Below are experts of layer 9 (counted from 0) of a mixture-of-experts language model. Rows are named router (the router's row for the expert), gate (a neuron's input weights, with its number), up (a neuron's input weights, with its number), down (a neuron's output weights, with its number) and show model dimensions 0-159. Each number is 128 + 24 x the weight over its row's rms, rounded and kept within 0 to 255. Numbers have three digits each.
After each expert's rows: "gets" lists some tokens that make up at least twice as much of what it gets as of all text; "mostly gets" lists some tokens that are sent to it at least half of the time. This comes from a sample of Wikipedia text that the model never trained on. Tokens count by the router's weight.

# expert 66
router:109130131156159123128118088121158111125088136150143178096155141080163140133162146111112113098095141131119139078134145136142163128114165135168184087128101093124119117143105116124159133124130140109142128092166148126142135158122119157141164108146082113124118140094082134112072103132153098107101159145142105098105114084128144115106139101157135126113155159134141113135102159128106123130147160136100129108101075173128132087102106154146154143110130116117111122172188128139133109120083137
gate0:141102125122135145163176097159125106101149108087114135144147116107143159105098120143148129106165088115127096097142140146098131173102115140165108148117109157150141103147087129112071121137093100149129145121154132069123130141124092181104090091141159118118088098145106117126195081131095127113106124148166083127093121163143148151097171124161139142144137149133122112132110105140098132125151120140113109110161138120137124154116094118137131129147151136129115075110117163129120093113116092
up0:124094128146139117164162122164124090120138120074130130160149137095111120112121087132178136127134080138150126126147138147142176149112116178139122145124081147140145104146084167109094125123106096156137115116156146111174140139094090177122091141136143094127107100132117122129189079120144106133095130156154081126103134163145152137125162133127137112138155142113118112109114086139113171106152148114107128125126115153128159159137072093133123158138151141124115078109125156119118101104098118
down0:142121161126152159140135135130118131058115125089107134099165090153134173125174157099121129125092141126110122125135098137164131143133158107174156155106133089116136127122114125129139101108097110099128132128134135125152091104097151142165102131134120154132169123111132174131126102147149137133134142131155122115134113150089127153145129095140136110107119122106145133103137138131179071078136150142143084179118109094132167117104107148149143091160158143125133119153152084111079138104069080
gets: " of", " and", " Ge", " Historic", " Indian", " Bl"
mostly gets: " Historic", " Rod", " Foreign", " Techn", " São", "uris"

# expert 84
router:138114144157135119075130128179172113141092136153114124151175110152111126067080148123112140164104123111153098097143145168134155076091141173125152144147177132145093082159097101145152132117132136133107078138095136143178125109115118144136151111089116119119153128104135118120135120172148097160119100150127156168124118109133128119123122152137152143116131129122126107184109136129146124159195109125130127133114124184115112083140153124157118132143131142131095150122110103124145132125158101
gate0:069115165141127141116152136120119128138113130163129158160089115098115106151130132154130154114146133097141144117129118139111126110120123152158094113146120093142141097095075155135127135114153171150090128119141127147124164155112139133121115158145125145172159139154129099089122127152107126149145104117133129117121092169127131179126145091132122112099093129149147139137107166143107142129150095151124092125153153132141174125121187150138125141130061111080067106130162159139180172127092091
up0:114111075137107129094144097150120122150107158134107101109151110112109126151159120114106133169110125137105144111106122104118112133084179055154155143174108120134161102118101116094163171123141144124068121119150121146123094169150123129087116154134170154121133093097121115106113126139099145136134147160104066124122105119154159120122110145120123113115131146164142173172141125120117135150152115116180138136144116152143129143158089130165105135125101146148122128126163153081138113096120174
down0:166139110126133137148135170137095122107142148136136119113163104115144154142114135098108121083167135161116120119206124133120137105140148156129151135113163110135136100141143133096118152105113138120125146062094095117140075124162122148144084070095119128117122139125147162160137124146107119157173112135118138156118060087139125049141129161161132145110130138144135127144124127128125125111116161140129139138116111099104130142164138147165096137129111128128151100093105057119137139145094120
gets: " New", " h", " of", " H", " United", " North"
mostly gets: " New", " Northern", " North", " South", " Golden", " Southern"

# expert 125
router:134142153092130161099149155121125142110075097072107134108154132096138105151128152092172149175120118097138156151126164113163085115105099135096114154094155172107109172167108141127166151137146107169131156169114143168147157105130132082117137116128131139126107123090141156133105155109112125126084136107142119120084136137141110123128151102096177161103121103114162125158105103136170133149138145129143121148142106108139147156166088125120137123121099116125146122136082124102154100105148138
gate0:161175158136135124138104151149116186118154113156115104103118102146138127155124158169127184127120155142098175132120168100141112153138160141195163138158133146129082152159101121093118126111157126132098125142141161148143114085118145130159133129119109128170136142123159141128128081128167135136137107150103102120101096134137173107097136079135132112135147146163110134099117128113081090163084077146157135171112121130113083148130130133111122092123120114134138096142100116117110114156122141
up0:123101126112093130138126104128125106099113134132154070112105130123128116122108132172143147150121074138174120157158151128170158186116175122108157135111134132149152117092127135131109129099101101167149155141132126111129107119118097083106100142134162083102107132126111128155153108128116065108127120085150119160145112146124130116123072098112118113112090131104131143122139113130135117095103114126116096087140087161117091138108104088114126120161161169110142139098144150156188151131089144
down0:151132117119130155151166121188113150095101162158161120133117149180131132166143136086118111144128101107120103110137117097130125118118155097135155117121091129093119102112091159118094109152138123152162121194117135143133090112131082178094125149128161136103119133095133147116093120161134121117134093148085163121126133131124132175096116118134142117159114111116160136098124142155119097133166128115092177105116141124120107143153134099079141123122104110100096134159128116158150140106195162
gets: " f", " \"", " F", "|", " b", " d"
mostly gets: " f", " low", " big", " wild", " pun", " red"

# expert 16
router:125123117080166086106138145129113145156095094109132155111120156121143157112157098114105135131124107100165160158093103102152113115161114082096085157127094136177139147151147158124066126130069073106112108136088171156120094129145127120123100136130152114084087117155102122133107132140148117094128114103085141120131125152156119134125116112112102117108155104084163124118131144157148099149128135126145103171114109087122124129144120154109122112133116134108179157142144124146094088135136122
gate0:121155166112124165145150133118105168137125126104184099127157152147150128120160114181156132083081097101113135119144116125155127176145128124127128129110151147115113132156133154145149154134107123116134074132140154137120126139144063146104078107119109124153150134126166129092117137140164128148078148134121143113136090136103143089075137163159121134112123142133147072116164106099090107126114118116094146160125092105136112096127119154118122138113070088157136163130141118141082126148100129
up0:144136141123172110134129127107146053127124108125078142119105118080102122062143113121114112147145103147190147149132157150116143138126129140154132159148116110158117176127114112122102104134148108180138175097167132123106114137103150146187151165128136084126153087114112121149146114088133131128116105117107170126137148128108116166137116129089115151093141102114150141159122137129136130118163115136130117113094098132104130109125135103156096133186162147076113132143129134108172151098124146
down0:112100127151096133119083099147153125137092089157100124141144114173115099129097128124142130127141145148139127169150115109122150094126140116163120123132148137112105099125125113118201144104141136118090152106147123127166111136120160147067126147167089127173149153140121107135122122123096136100123153124162132142154084128087108108079134094137070170149133157147154095122121133143121125152127104176134147148119086143137119143078117119087127123161122118142106092121107168146075148166137128
gets: " (", " \"", "/", " en", " de", "==="
mostly gets: " en", " \"", " (\"", " Phylum", " [", " (#"

# expert 10
router:131150098082072116178113102130132157123160167157157148148071087170147096142141142170121111099133136133170133090123137107104156114123100095118111115166128123138163162148071123162115122114128110109138138123160107132096117145131120086139132120093126127101152130100132165137087147109104167119155121122117109161141115132152100088122154107113151110122156114142114109107138096118165124086092168125111119147120100191123124129143163140147132113100153091115130116102120170151129136114129104
gate0:118120149144099144137128150137099181101126101104108094101123161123157096083128103121145102177150100127136111150104126150157098150135122150167152082171144135123091109145142110114177119128142123175104138109117137108143135146120082112157154162123124093110174110165125146102125140138146137150079121094137144130119099155124108148129171160140105155153063140107117056133144121139143142115117099118077118105133144139103121124131139147114115138169121144128144138184138093143137127134092145
up0:115149102097111142115134094118145101148133148147140149136126118117115130167162146111111158083142140123127118100160113097101145112139133132072112153121141136114177139118106154146086154125135155064117087138141118140121098115172175123126140118138132154150093167051102153092104121159115160107185104156144112144125134108136121066137123110148115119121181108155132145128120109103130093136139158115157135166126123106163116123086155114145122105109140109146095112095119153104128134136165098
down0:134121107084153084100118130127108103121177087152114126112124147107130132104133141086109144124144161121049164172115128104100118167139121105118152129134111136129165171137130120129107119096121120141123110132129110149118200121101110114107112160098173114171151140101145118106114094154151110081133155103130150168129119141128122126137145126155107138121095105120119133139138133111134164111108131091131079119141098144109097135166114086115140150088145106159122125077158088145146161137176142
gets: "a", "us", "i", "1", "ia", "2"
mostly gets: "ensis", "sson", "owski", " III", " Racing", " Jones"

# expert 118
router:141143133108131151106149138109154129143109113125110126132133089152191112124165122137145109129111116111123092139116124153137146162141122091131092077097138119118112129117131105114137098091140160152151147098103099096120135141116165112124106078058154159171128159130137137108176126141132082116137145151129142139127160165128073127125094121154125154106124148104111069110155101161113148127112066137162128152136169114085145126126108139160128134136157133110136101119138086152153136102094081
gate0:165162179118110106117122115108123128060161134149151127126137139110129114068152111160144147081158154129127113127138100161120119167086136093155115104146106166151138142080159092153155121116139173167134095117142096156126130133107128092143182100125115125081120145147100110150091116132112089114134113071122142157160125128105138145122139137154102118096126089123135138115157145132084121124098152135110101109134163135120143100140147147131161107127095112111137107104146124139109161174104145
up0:105120107122109143132091105115121086149121127139122130099138154124140105162135158115145166120120088138123120116132124125181154147157152157143157148152126094076147174138119093107101141167150108135113085124132125148124105153171132137142122137126085110139106105166120102074139115116154154109169115177132146155107115118142146083140122131180133149124158151095112109174118113152155126132124122094110155147107064113161101105109149101113178140149108155125124111074153109146151101115127096
down0:141092113161130154148092126108103178151122121120152122146098126170164152148114155118142121125110140133126145089102110109136138137118144160063089146119150132096117107152128149147103123150149105120117143122119102156151139134120132085131137143120117127165128148118147117129099124102133138142185117121121166111120075141124124091021122093115163097119159110124102103155124145112138120103142137126154138127127136159118125119121134081109160111138110100134098166154121158078077181120119110
gets: " K", " R", " H", " M", " G", " L"
mostly gets: " McC", " Kr", " Bh", " Sch", " J", " K"

# expert 81
router:128132106129180098135153167141076117151159113125120104156123124115132148097168088145141126149113111100086136128076151107126142131166175146094094153109080095120119126128132166150108118109122129091092140126112161143164154178168127104131151109081142122113100170157158136133139092139110122100151174122127159131100130155147118105128123121126141124075144110114130137104148152096132082139141156098129147111135156073149156126115094080167148135118136113125131123098150118133158122121130150
gate0:143106132126142126161115111113107135127133134148114127121114101138125109130126125138099173165139135098140160122108160136104079125158146158128126104136189116093091149106132150135093076136124114138110166111175158116118158140132099148129101155148118104172087140135099161132118107158155086116129157114124114137191128101078122074115112123104132148107130130162137154145161136169117130162083101124100138112097108141114088099124136154104131093150127163101116130153162127124157104148108186
up0:137166140127122140112145144147145139118108110097151134136127162141116145161147142113136091095117099143127107136150065119151169140108110105127133127136056161145149102144123135109168143141132132124142101119072117126117088106115164111141127120125125140099170095104170111124136172098108162160132094152120133104073150142192135201139168132133111104139159130101111108123088130089113133083137145121174130164126108112129162156157108091138118164111142113149133122137114120137136117112139109
down0:112144139122104143130083162124141142120115120141142116156119121119138102162106101122129120130129085130116160155111103142137143127167103138141114144112147184084139072139129104145115136125141155120089099112156155146159140127122146192127130148158095078173172195152170129133104127129127116138169131138127107180132130167112169137127156132122104090152119151153160153152126114119089141120173161128101089142120144115171118120140135141151153134111144129091131135135082194132131130111109117
gets: " (", ".\n\n", "\n", " \"", "==\n", "\n\n"
mostly gets: " ==\n", " ===\n", "==\n", ":\n", ".\n\n", "===\n"

# expert 60
router:114126115114107134066115101158040151169112147095154142151134091106133102126127079161101110138131121091122115098140114149141135139150117129127151155145118134120119131161110135092146145152128166121151109121110124093149156143135148123127131133134119116122138077125151125128097074128137096102182184131085130142136119124105162158142164157149121119157117141197124135172154163119110135100149140107128131111135125159116130130150153162142105165088104125080135131154144141110102123144097112
gate0:145105107116137135127110116114152108135106127113095134124142124151180118128139112131110138138136069121136129118130124110146148140066129163130175124159096125162115091095059132117107148130130134170136103093137098104157152150124145119166154169135097106088094112126138084127152131134132122117135114102122109109119123167132163115148162086160129110111171135104096130166108142123102116120137144106114118150124102156167126117142143118089142151167087138114080094132105183111173129117189123
up0:100138177131132169137123143126154128115144141144151065162168126121097154135142128129126109113148152154116139121148135090132114138155103122156099130103156104092108147168069118170208106136087162105153120132144132121112147106127090132129147100129178128131124146123140145100119173129137077147124123141142145133164133138154127106112105138120176134127108115149134075104137118121140102122151116130107142068148133172151146154162102158157072120135135112139120134139143109091157113102099121
down0:140124123145167098129094140133198098108115123085099116103137139082124156125092130106112153148111149125120126081085144147127125160137126140140140146141111128119155160095139141118105156094142124144119160113125117136119171126114105140157124102169128138112185129142093128116118125141126139154136120085137186119127134095131156145010126118109114123110102130129106123142124115139108149159141110124127151133174138113132108155140102097126164164162137189137135131136127069125129129112136143
gets: " of", " in", " on", " for", " at", " from"
mostly gets: " using", " during", " across", " through", " between", " from"

# expert 44
router:129119098153096167136160129184115161163143147130113088140126098148106091123111123143129137093091152157145127120107153118130107128104091130109145096085125133139105105098112179141137159115102153088108105132149087101144121106089111137116151147092171096142096176119091120145107140141085107158132122121116129144120137089109145090126145159132144180146133093133127128123166124133145125116069102139102161145117122157122112117084146089153121145172159126152153154155124112173157134138128131
gate0:099142127151131102116210131150140103106146142124131135166137112119139107057092080138124153107163091144134124106144150178098110097119129136156133126118133165125130159101091119129083147081106148140118124121116083137098119137139069119075131085136128152121114103142112140128141144131117127148149119160114148095124141161124133144119126120095149116137123145091110168146121169142156152124154114126125123147143081155135109073123124108105129106145105097100114107144098165105138130131171082
up0:110112132130138142123069101127096164142123117119140166131122107132137132178116150155074133172101129105110131142112096103131146157131147103092150158129097100116141124142128111144095130163131119134127131133133164087171120113102130136147165107095157116111111105136116084139090142157137090109073171111127109157127080152165171108118108136125181120131098129156165105132121128140127117083087122134124150128081122149146122121127146117151092189157129131149134129147174109149135167156101141
down0:123128145132157154110158119130110126121136121161099161107099118136091117153121148151150115116125143134122122147128138103144135193139122182065112127150113151177128127146116163130146110108133133155106146084150134144128165156093161150104161143141141131125142114153135148096065104126106127107170145131105124141131088115148142088089101165149126131166115114110144126136160123126130115159137081100091141142094112113139181130167127054198160134133113134103121133106095108142132123114140130
gets: ",", " in", " New", "),", " United", " York"
mostly gets: " Cemetery", " Vienna", " Pennsylvania", " California", " Massachusetts", " York"

# expert 119
router:155136115106080149123117159092087092134139136119137147087131160121121131135138131120120113080150125138125112139103164151087129114105122108167153125097166167142101111110108102106137126085131131086126142147134159104088085157131080126150135117135124113123123118108100155097109134132138121151163118145130133121101088123144172133166108087162069144111140135158111156121097143148103112119115119139155124194118117115104135107138137164120109159137106111134102202107122145159173112131083113
gate0:119147135112108112162163100183164168133117161124185119137093139133146150101086140134117102125103100120100116131101123160101120134137143168140125131152096142165119089183146139117138102128150115103162091105128111175125125137104151170127103114108150101114170139090133128126092105099144123095133127133117166142118131150138100133114165143107163123103153108136117095162144129136142163178151130138121158121143173136099118187120123104145110168131129124135164087120169097127085123148098117
up0:152096140141184131076095159122121100116116126120073126148153120133108068135112128137130153163135120138155159128157128090192145123112126077126133086125141086092123127096163135156150146157139123130123173137119153115146156119137121086127156126167079156136149103169174106108158163144100156170096132091160082067140133105117142116120105155131158153147116158119146137133134130114103116109138131135144097125130093135114135119120110125103130087119114135129083145131142139133133142112142140
down0:126128159172073141100147151113085162114110114126096126114126113108127127117167135133158096112128130117106136145166114155106094167084179103131100143123125133100122133103147119155117083158136141160098127151135123117098127104130168124142072136170131123171104122078128124111145135143120124135138177156099086151108151095101112118108109135153144177169139104116150143121140119143082120098156124088146102112112123115122112103127188128113118079107162128132169158133127167094131118111148129
gets: " and", " or", " but", " &", " while", " including"
mostly gets: " and", " &", " but", " including", " or", " while"

# expert 124
router:137123108112156143093146107101086095166125128122150145131083148174131111137141094142116128083142159148149132105090149142135122122127160086124086155121099132123166131142117172126144120105155116165104122144104185154153148169154108137123156134099135127110123134154124108101124120147127129140154190128160125119076163160128119088133146138129109120155085147145133124129118110139149114154122141106125087097108088135157176134120155103132102096146106114146098165129145061110101160156114160
gate0:178132121168146183137111134144165158109103137106134136143127145135114130158147124145108152111150119116115139126147148112117101094129145125142148160144126088128117098151157147113090138115118138131142158132140077110150091143111134193132108130098144152149102188162123142129128102115153116120159182090151142135125148140112118115085133119135141150154112125127131115105133158177173090133131081161157094128152179143172122113168145124108113137103149146102085097079125107109130145165145164
up0:090139108114123128145170131133098108135180156147131138191109081158133132107114118145137078128119139102116138136104120163184108178127139125149128100154116110111119161097100105152162129147125129129176143116112115150124121083141171081152138154133097116115143120096154150144133136150135149104123065165120135116131078101136148140147107167115139124076154125128093130121148102109135131110128167114111164159141116144109118173151098153188131150147129119154149129151125146147083126115115139
down0:120127156142107113170149139137129174137125105107130106142140133127164135122101069135096161143116107146111122111125169153101122138106147119133137163152113155130154135138144114093152136138134087126147130095129110159142113135138087115150139140172113095136151132115113165153178156118113122167095133152120158185112160125165148118075148130117089179148126159158119120169109138129145142136152127144156142084150110111153101127147137178104082162125111130090127135147129179121098118061127110
gets: " |", "|", " (", "-", " \"", "="
mostly gets: " (\"", " titled", " :", "     ", "feat", "from"

# expert 30
router:143114144120148169148109139149146164111148165165154111134101150124097128179156118150101125101101115122134149159144141111108084140097079123153143131153137072153123131109116148124156152099082102099105144099129096121150165153121117110139137173139157138146115149135089115138120171162107128118138119132148097115146088093112145168115145097165087076093154140166114121105140130133174157108117144103149104124113062118107152150154136135102132095158121145117119138126125123131146156167142102
gate0:106111098166181147106132083138107159096128118096135156125199162110147161118144130172130084128124148107141184126147123116127148089156138127121167139121166126146142145150180142103106114119134138127139150140109123146108113165100150141124108141132109140148146155126125148160162124124152102142147128102139118136070168133139124119088144139157099151124106110084157097141171142131119123143114112083142136131157097121082087125061173113141105131135102163145153144117115115139103133150144126
up0:113171174123104080135096157113152128157142093121116104098126134123150152120113156098137153145132108139153069151145101178155114156146133099143107118144109132124146149127106105144149144134145136146119127122105104138080128061117106075138164112122119159101169090136145112117086111098117174097125128130096167113180117133105164154139129095117151142110170115142142106078100123098152109147155120173098145126143133144152164123186136136127132118136114123096118158150102130114128111125117121
down0:145114149102127080135115120144115097101112131121126146109128100158124113070116146121122129142117106076105097153123147122119050117092124156167118131141113141105095130109147116106124097155135100127158103135120152074103143066126141160153127119124158109096132141141152138073103117127136124161121125105137092184151142118145108102097130173137142143134147120114111152141119144155158158170111119131103094112152145128084092154119130207101097169120130108115105122121132146130138107108110138
gets: ".", "%", "0", "00", "1", "5"
mostly gets: "%", " million", " billion", "/a", " mm", " percent"

# expert 63
router:108122107102120108138120142092083122108091085112114147110109175113095135124153098083138120093120174151129113141153118132092130147071114130135114129093119088148112093130123124109121141128115099120166149185085140162081153163145133125141108162170160110096094099096088124106129180127114146131125164145127124087138143144100141140135133135110125097141074106104140106129134087135119129107124122133151188097121120113161136129143153148136123089136172147139130158139123145120091108102114155
gate0:103167103136130132137147137116100135127110124126161144136108120096119136119143137148095124134128119148121069112130131149097160143157155155135122119147121159139159127106096093070139111167136105101096130101119149148136133153099103110092088156111166078105136150165128140105165144129100075106170087103179140120134119131091138156131185141135148094128104108100120132105173173127108133096105136145146130114120149130152147139099146148164121153127070102144135131132175163128132169118144164
up0:162140119104162141140139159149136156103115118150094111079123134128138118127125148165131153124099145189108091096134088140156157109114168156163141094153102136123122089117088122118188094193141186141140154115100134154139145127119075082107139150151141118092106138145147105112118104160112128118176116144125115119118095122111168145123139132151183124117105146139127111112145112079113165139125150167128137140121151164131160138134144133137141083141127091133106144139156139112137101147129140
down0:167133127155151119107137142140135146120099145157154136150123109102152144131145116136135175070126102130155059125142110150158129126131123123133120105163147129094107113140105122125102128121091115114117122134126111114113120164151144170144158164127197092141119107113137173155114172128106163174086092109115105140124178173118143136201089147140186099128116162152111141128128133079124136144120120140143148134109113143145133147103088150119159132134143116157121142139110079161138110133112128
gets: " un", " was", " is", " al", " most", " were"
mostly gets: " un", " According", " remained", "Al", " grew", " al"

# expert 35
router:123160156160095168149143138147103122097134163148182100122136094137098106121121122136149126105139150163115092122102124130141102108149151175103156121099089112156091096120158110181127112155106119124124109130133130112134141150109138140086115124090135108124112166108127112130128176131109087116138102070141119185127105123096132070133117144106137174155135131096087129165131150095117154097104158117102127130108132115145105139136131092149102171148120084153128128142095103174122129120098148
gate0:120134123121126133146080118113129132142103130099149139106128108104124112113124131170118120103135148129116089134124163106109129127111171114120088145073161109088125110167157088115121141145141105125092131139125094129114109080158153143115116146100132101114114151124117150133140159083160093078120151118123125139131117173111079147149114154150118110157146098143154146117057142100125099151162139085123158159108123157125146125095141125097126106153152183137180172122105137072095113115147121
up0:135120139125150109123137091130144157127143149153124103159193136126147150145125163139130120103145114153158151151155115187107117128118125116123141111145113137161092138103124168141108145118105178170108139162118123072087115157104168135117086119124153148146126118110122092114109128144146132117202131148116160112132125095140156156131154115117164098111118152141123099156159101091152153093171124180158135112147134104121129126109167142125135132104108132149089128103152172130152185137156098
down0:122126087135127110135133118100141139172109115156097139113088104154100144142139176136143129140107120108158197126186117163124122140090153116135152094178172109137093128068095126107150138106124137124101130141082143126161151129095132108116129128136082133113147125123131136174103119103132110137146136136169165144124139109100184120092112143119112102129130116134115107134137157163150142175117135137126113112141142150142118096105180170171147106133105141173145119124172132096122104111135088
gets: ",", " York", " year", " London", "ville", " States"
mostly gets: " However", " ago", "itionally", " Mexico", " Vienna", " Wales"

# expert 2
router:164112117094141090137103102149153148125137147121131119157115130121121100135091127164144134099130143140112129099104110135104105141107102151124097075158089106147119139158130137122165145121097091093159139106160114085174142157102114160069149121130137117107120153126117123115119154120118141120112102154091103143164095123124102099109096109117110133086147177140132135105113126148089135076131090103132092167084120135142188134104133075104114094167139101161162127134136135147104107135150147
gate0:145165116124060137145161148125113125128128072102126122098145104109084129123157077145161141106146063129152155144123118112100122116152138123155099144153134105103097101126164144127129120128132145113158116135143119128113162148102089113119122168095096158123145112127115108175144133132113105194132129149115158124131109115124108093127142120120146164154095088130102068086115167110135123097111099132128166120114138169086133134114157112161175117131161166132112114110124112117088104109130121
up0:137163143127098155174133120105132150144119077120127119153142092127118123089150083132147099111133102121166113130139106154095132118138123090153100118140130097079149091163152138122154117117114119093122114105126114112107154160119081138106101147079135176091119144172137113137157115119136125155078114141092153134142122137136099090116119131122142136128128104124115133092116115115135131097106101128058100137153129208107155144107206126115151168118136094130121158136142142126126128120111143
down0:190145115094100085146123127124143178127108150149150162130095129120119171132126189102095141108125116142112161125101164116138091100126087114111103091184136133131174152159129104179144119142114129113140131120108129100132093074140145131120118103113118159105123168114126125114114138122150138094124128116114101139141142117112141086122131095136123109133114093110145108180131148159151081128144137125108123143167120108157126103140142114117176154091183115098098146164141134115184143129126107
gets: "20", "00", "0", "19", "10", "02"
mostly gets: " ISBN", "ecta", " Votes", "–present", "°E", "/km"

# expert 23
router:116142108094147083125143158124171105093096074088126126131158150105126159151137122115142088191123091076151118119151112127110137128139115148146102163122140101095145106099146103091101138128127108107127120119088192155145141113112135107104104119190127113157134109111159145136083135097091081109091123111094131114105121090157109127134138150137126084114137138109092093161095120146143144181123106149130138119088122114108134118144133128095100120114144131113141115155150112087144134121143124
gate0:112144122094127132110179169179117133154121131088115086146140139134174100139144139125148125117148105078143116122139138139151107134142101096111146139096120154131150139160131098151155097166135130142130098100103135173102117136056151139109120099162145121130110083135151138144072117074082122132121117148079122139096125113127110111116179137154155143124095107106078161112119099164131119133106137131149141139136143133118103120145131115049128130130132126106078117137117130132158116161105130
up0:110137106172123162130098144139140174117108125076100116148188151122127134143130134108124125112090114098155164125144127100131085096116185163190139127134149127081097099150119148092125138137136080154128135169103195134125118116091138117085141092179129148124092124089152141132098128126115101129131140126127140141134085132092126130098122099096151122118128131103137102139125134162119143100119106144094158121152129154097137125156118083120120118139130162146161166114128106098120120105161157
down0:165173133107136143141157125140121170123151108161118143143135100138148095132120129109137110117148123119143110209137087168112120119115138134113139109143098098174094126112131125092166103129134171143111090120127113096150125103128116116151138133126116099160093101095154133147140166113144106117152131126098095103096117122143154159128087085134115157132121177135122138137119123126138134103134141171148158121145108136135106115144177114107167128164153150143115131119154044172150138173105084
gets: " T", " F", "T", "B", "f", "F"
mostly gets: " rec", "-t", " bi", " int", " gen", " Prot"

# expert 50
router:087108086168127146135128100098135148121146133169093097110133149097098098117146120151129124152118110158134121092118196137128110145128161088108102119113137133127119128105115140106118149145107147124151117104136098117178164100139134132108098153100127099144137106125097100148093146167132143126072110132101134088157129115071105115115107088134116118104140120124160110120109099144155105067122140112151094125085125089108120146134079140110110133149067129144128100150149147160085122131114168
gate0:100098123106120160135139168128137153134175134111135132130145117143116121149137078158131095111123115141155128168106125125129134064114195111131122128130147161091136092137136108103074138165126180136128105130102137105150152144078127140136145132157119148133113143144119152143130102151111178195107134121131122122173108129159147127129155158102160104180131115119154113149102089146148139118127153118144141161127139130161124110131145151134092087100103156118168115120162147069133102155119162
up0:160122117161143068118167113125140103092121139152128111123091127141167127104089145084137111133134146125159144153129152105132161130156063174104092132181117108166100147146131118131121160087173111159119127124137131138107133146109142126147126128124085112148129079144157131129138112112125110076128104140098135127122125138119084110130131104135167108106120124135154163173130165181143125139079122182124130095117125102119123104167092179134149154146123127101127150136094115123142128086137109
down0:146115148106194134122155126093103143119127122171141149129080105189079122082125125133119120123128141095099145123180141156119123125122104127154132169123140128125124117072137105106146138106125098162147154134113143145116127154144100102149171163127102115120157128134150055106166137141144133108136147133130147102091164122111132177069151131152135155102146119130096120135162142127133119147145126118156124110154141153133136122157151151105096088136132154075123151088129117091114161148101109
gets: " km", " m", "0", " mi", " ft", "-"
mostly gets: " km", " mi", " cm", "″W", " lb", " sq"

# expert 83
router:140156173096147136108085143143174091143146084136110142149153104140122166162125173094128127154100102099136153159107122155162107109147139103101094122152122154084146120161105119133133093120157130147119106160173109151160098118083144114093124125102126120149127108155185165129125137128131127140093160137129102130168147111143110130109169108100117111116132137112108123116087110149157180113134086104174157120119103146103107115147120134142132170124105144123140099142096119144138124105107068
gate0:127144124132139124141151105128123152123112115141160093163113110124104103152128126119093139158145119109152109153128123167140117127108153100135115142121143170143093092206094102100139137138120119100140168189135138145112103101106111115127132143128148116127163121162170101147121169165136119111145166170165174101170186110124156116106129113117122135125095172132160110156158108117119153125146081095162108130126085101159137182109100150141131112167102142131135115147104128138110162120129106
up0:118156146115145078108118121154143134143165130141113116132128166141093119123114126128120178154139093116101126132059127151140137129159078128113135139141129121142148135160110126127157127118157131113170157133129134142129089112156136155124132104111114144125125108168128079130153070150091154134130122165142151109169132105118095101132089196153152160140126121112099112122123108053108097119112137107123086106113129145131087150078103168141113111100160132106117122129151156180126116134089140
down0:136133071130124113140144109131149116096129099149102155142117110125120112176130136126127139127135158131163177137100160118132113196129081133112142104143147118116171161110128115107127117140151113101134099125116121104144171074177114123125151119121135132126093114085143143097113152142143097112094108118102099117108116138111162144237145141085119133119097084129082112137165134096113118090143116124112132128121143115131121125116116132088089146125152117082167122149140092126126143142121101
gets: " t", " b", " m", " Th", " h", "b"
mostly gets: " Th", " t", " th", " ch", " b", "-b"

# expert 51
router:114138119139128154081104134128036142167111125098175146114140080115121135118137068161128111127172136092118091066135132144119142126147121154157138157123117101142137149141112123102152137141121144119139143134122150103114134123123150130135128156138141096117155096116126135111101093125122085103160158149120117156126119139113155136137174141154101109156104151187134152134198159138115139114125095095146110144146103133132100143155171119076134153093104100099128138141129140097119126146097109
gate0:129131148150099118086092116127132117145127170104111161136105117095103118158140123131141117137148139122129132153104108096168123117133097126125137149126126118122133140123123120092106163094133129133101137169102157117158163181156121160161123136102101091129080173140112124131119122180094128143153123055102153142114121160114113110155138150106124164095087156131109146131108145138126109099070154146122094170088132096134143157135137116095151124082108113142122110132123106178125142095160069
up0:183095144135166149145089070106092151087142106109132126109128160124112113108127140103120134100152142156077103112138142123160088110118136104085097120157145108103123110127156140147119117122097113136137113175120086109077105143134110167131166096096117095129157124143124122118108136160123118123154183125140103137144104050121119118100129108131122156137135140169089122158153105092159137124093117103118148140148104156132104137144119128115120122127115124105167156088126108139133122171090158
down0:113158075126151099128109114137167112130110113079108118111117129110144161121055152133115143161120146082121110137086104122118071144164147120115115131131128111094113161114134148125191140150143141077127131144126136135075131130131141147116138132128114124099157149151132121102082118113136133119123094125141154128162116136139159072183131143080124147072132097085125103100113134128163132159118102138105145109136139106129134096139106121137114149126169124177124149112121123102156110127191138
gets: " by", " of", " with", " at", " for", " from"
mostly gets: " during", " between", " During", " against", " after", "During"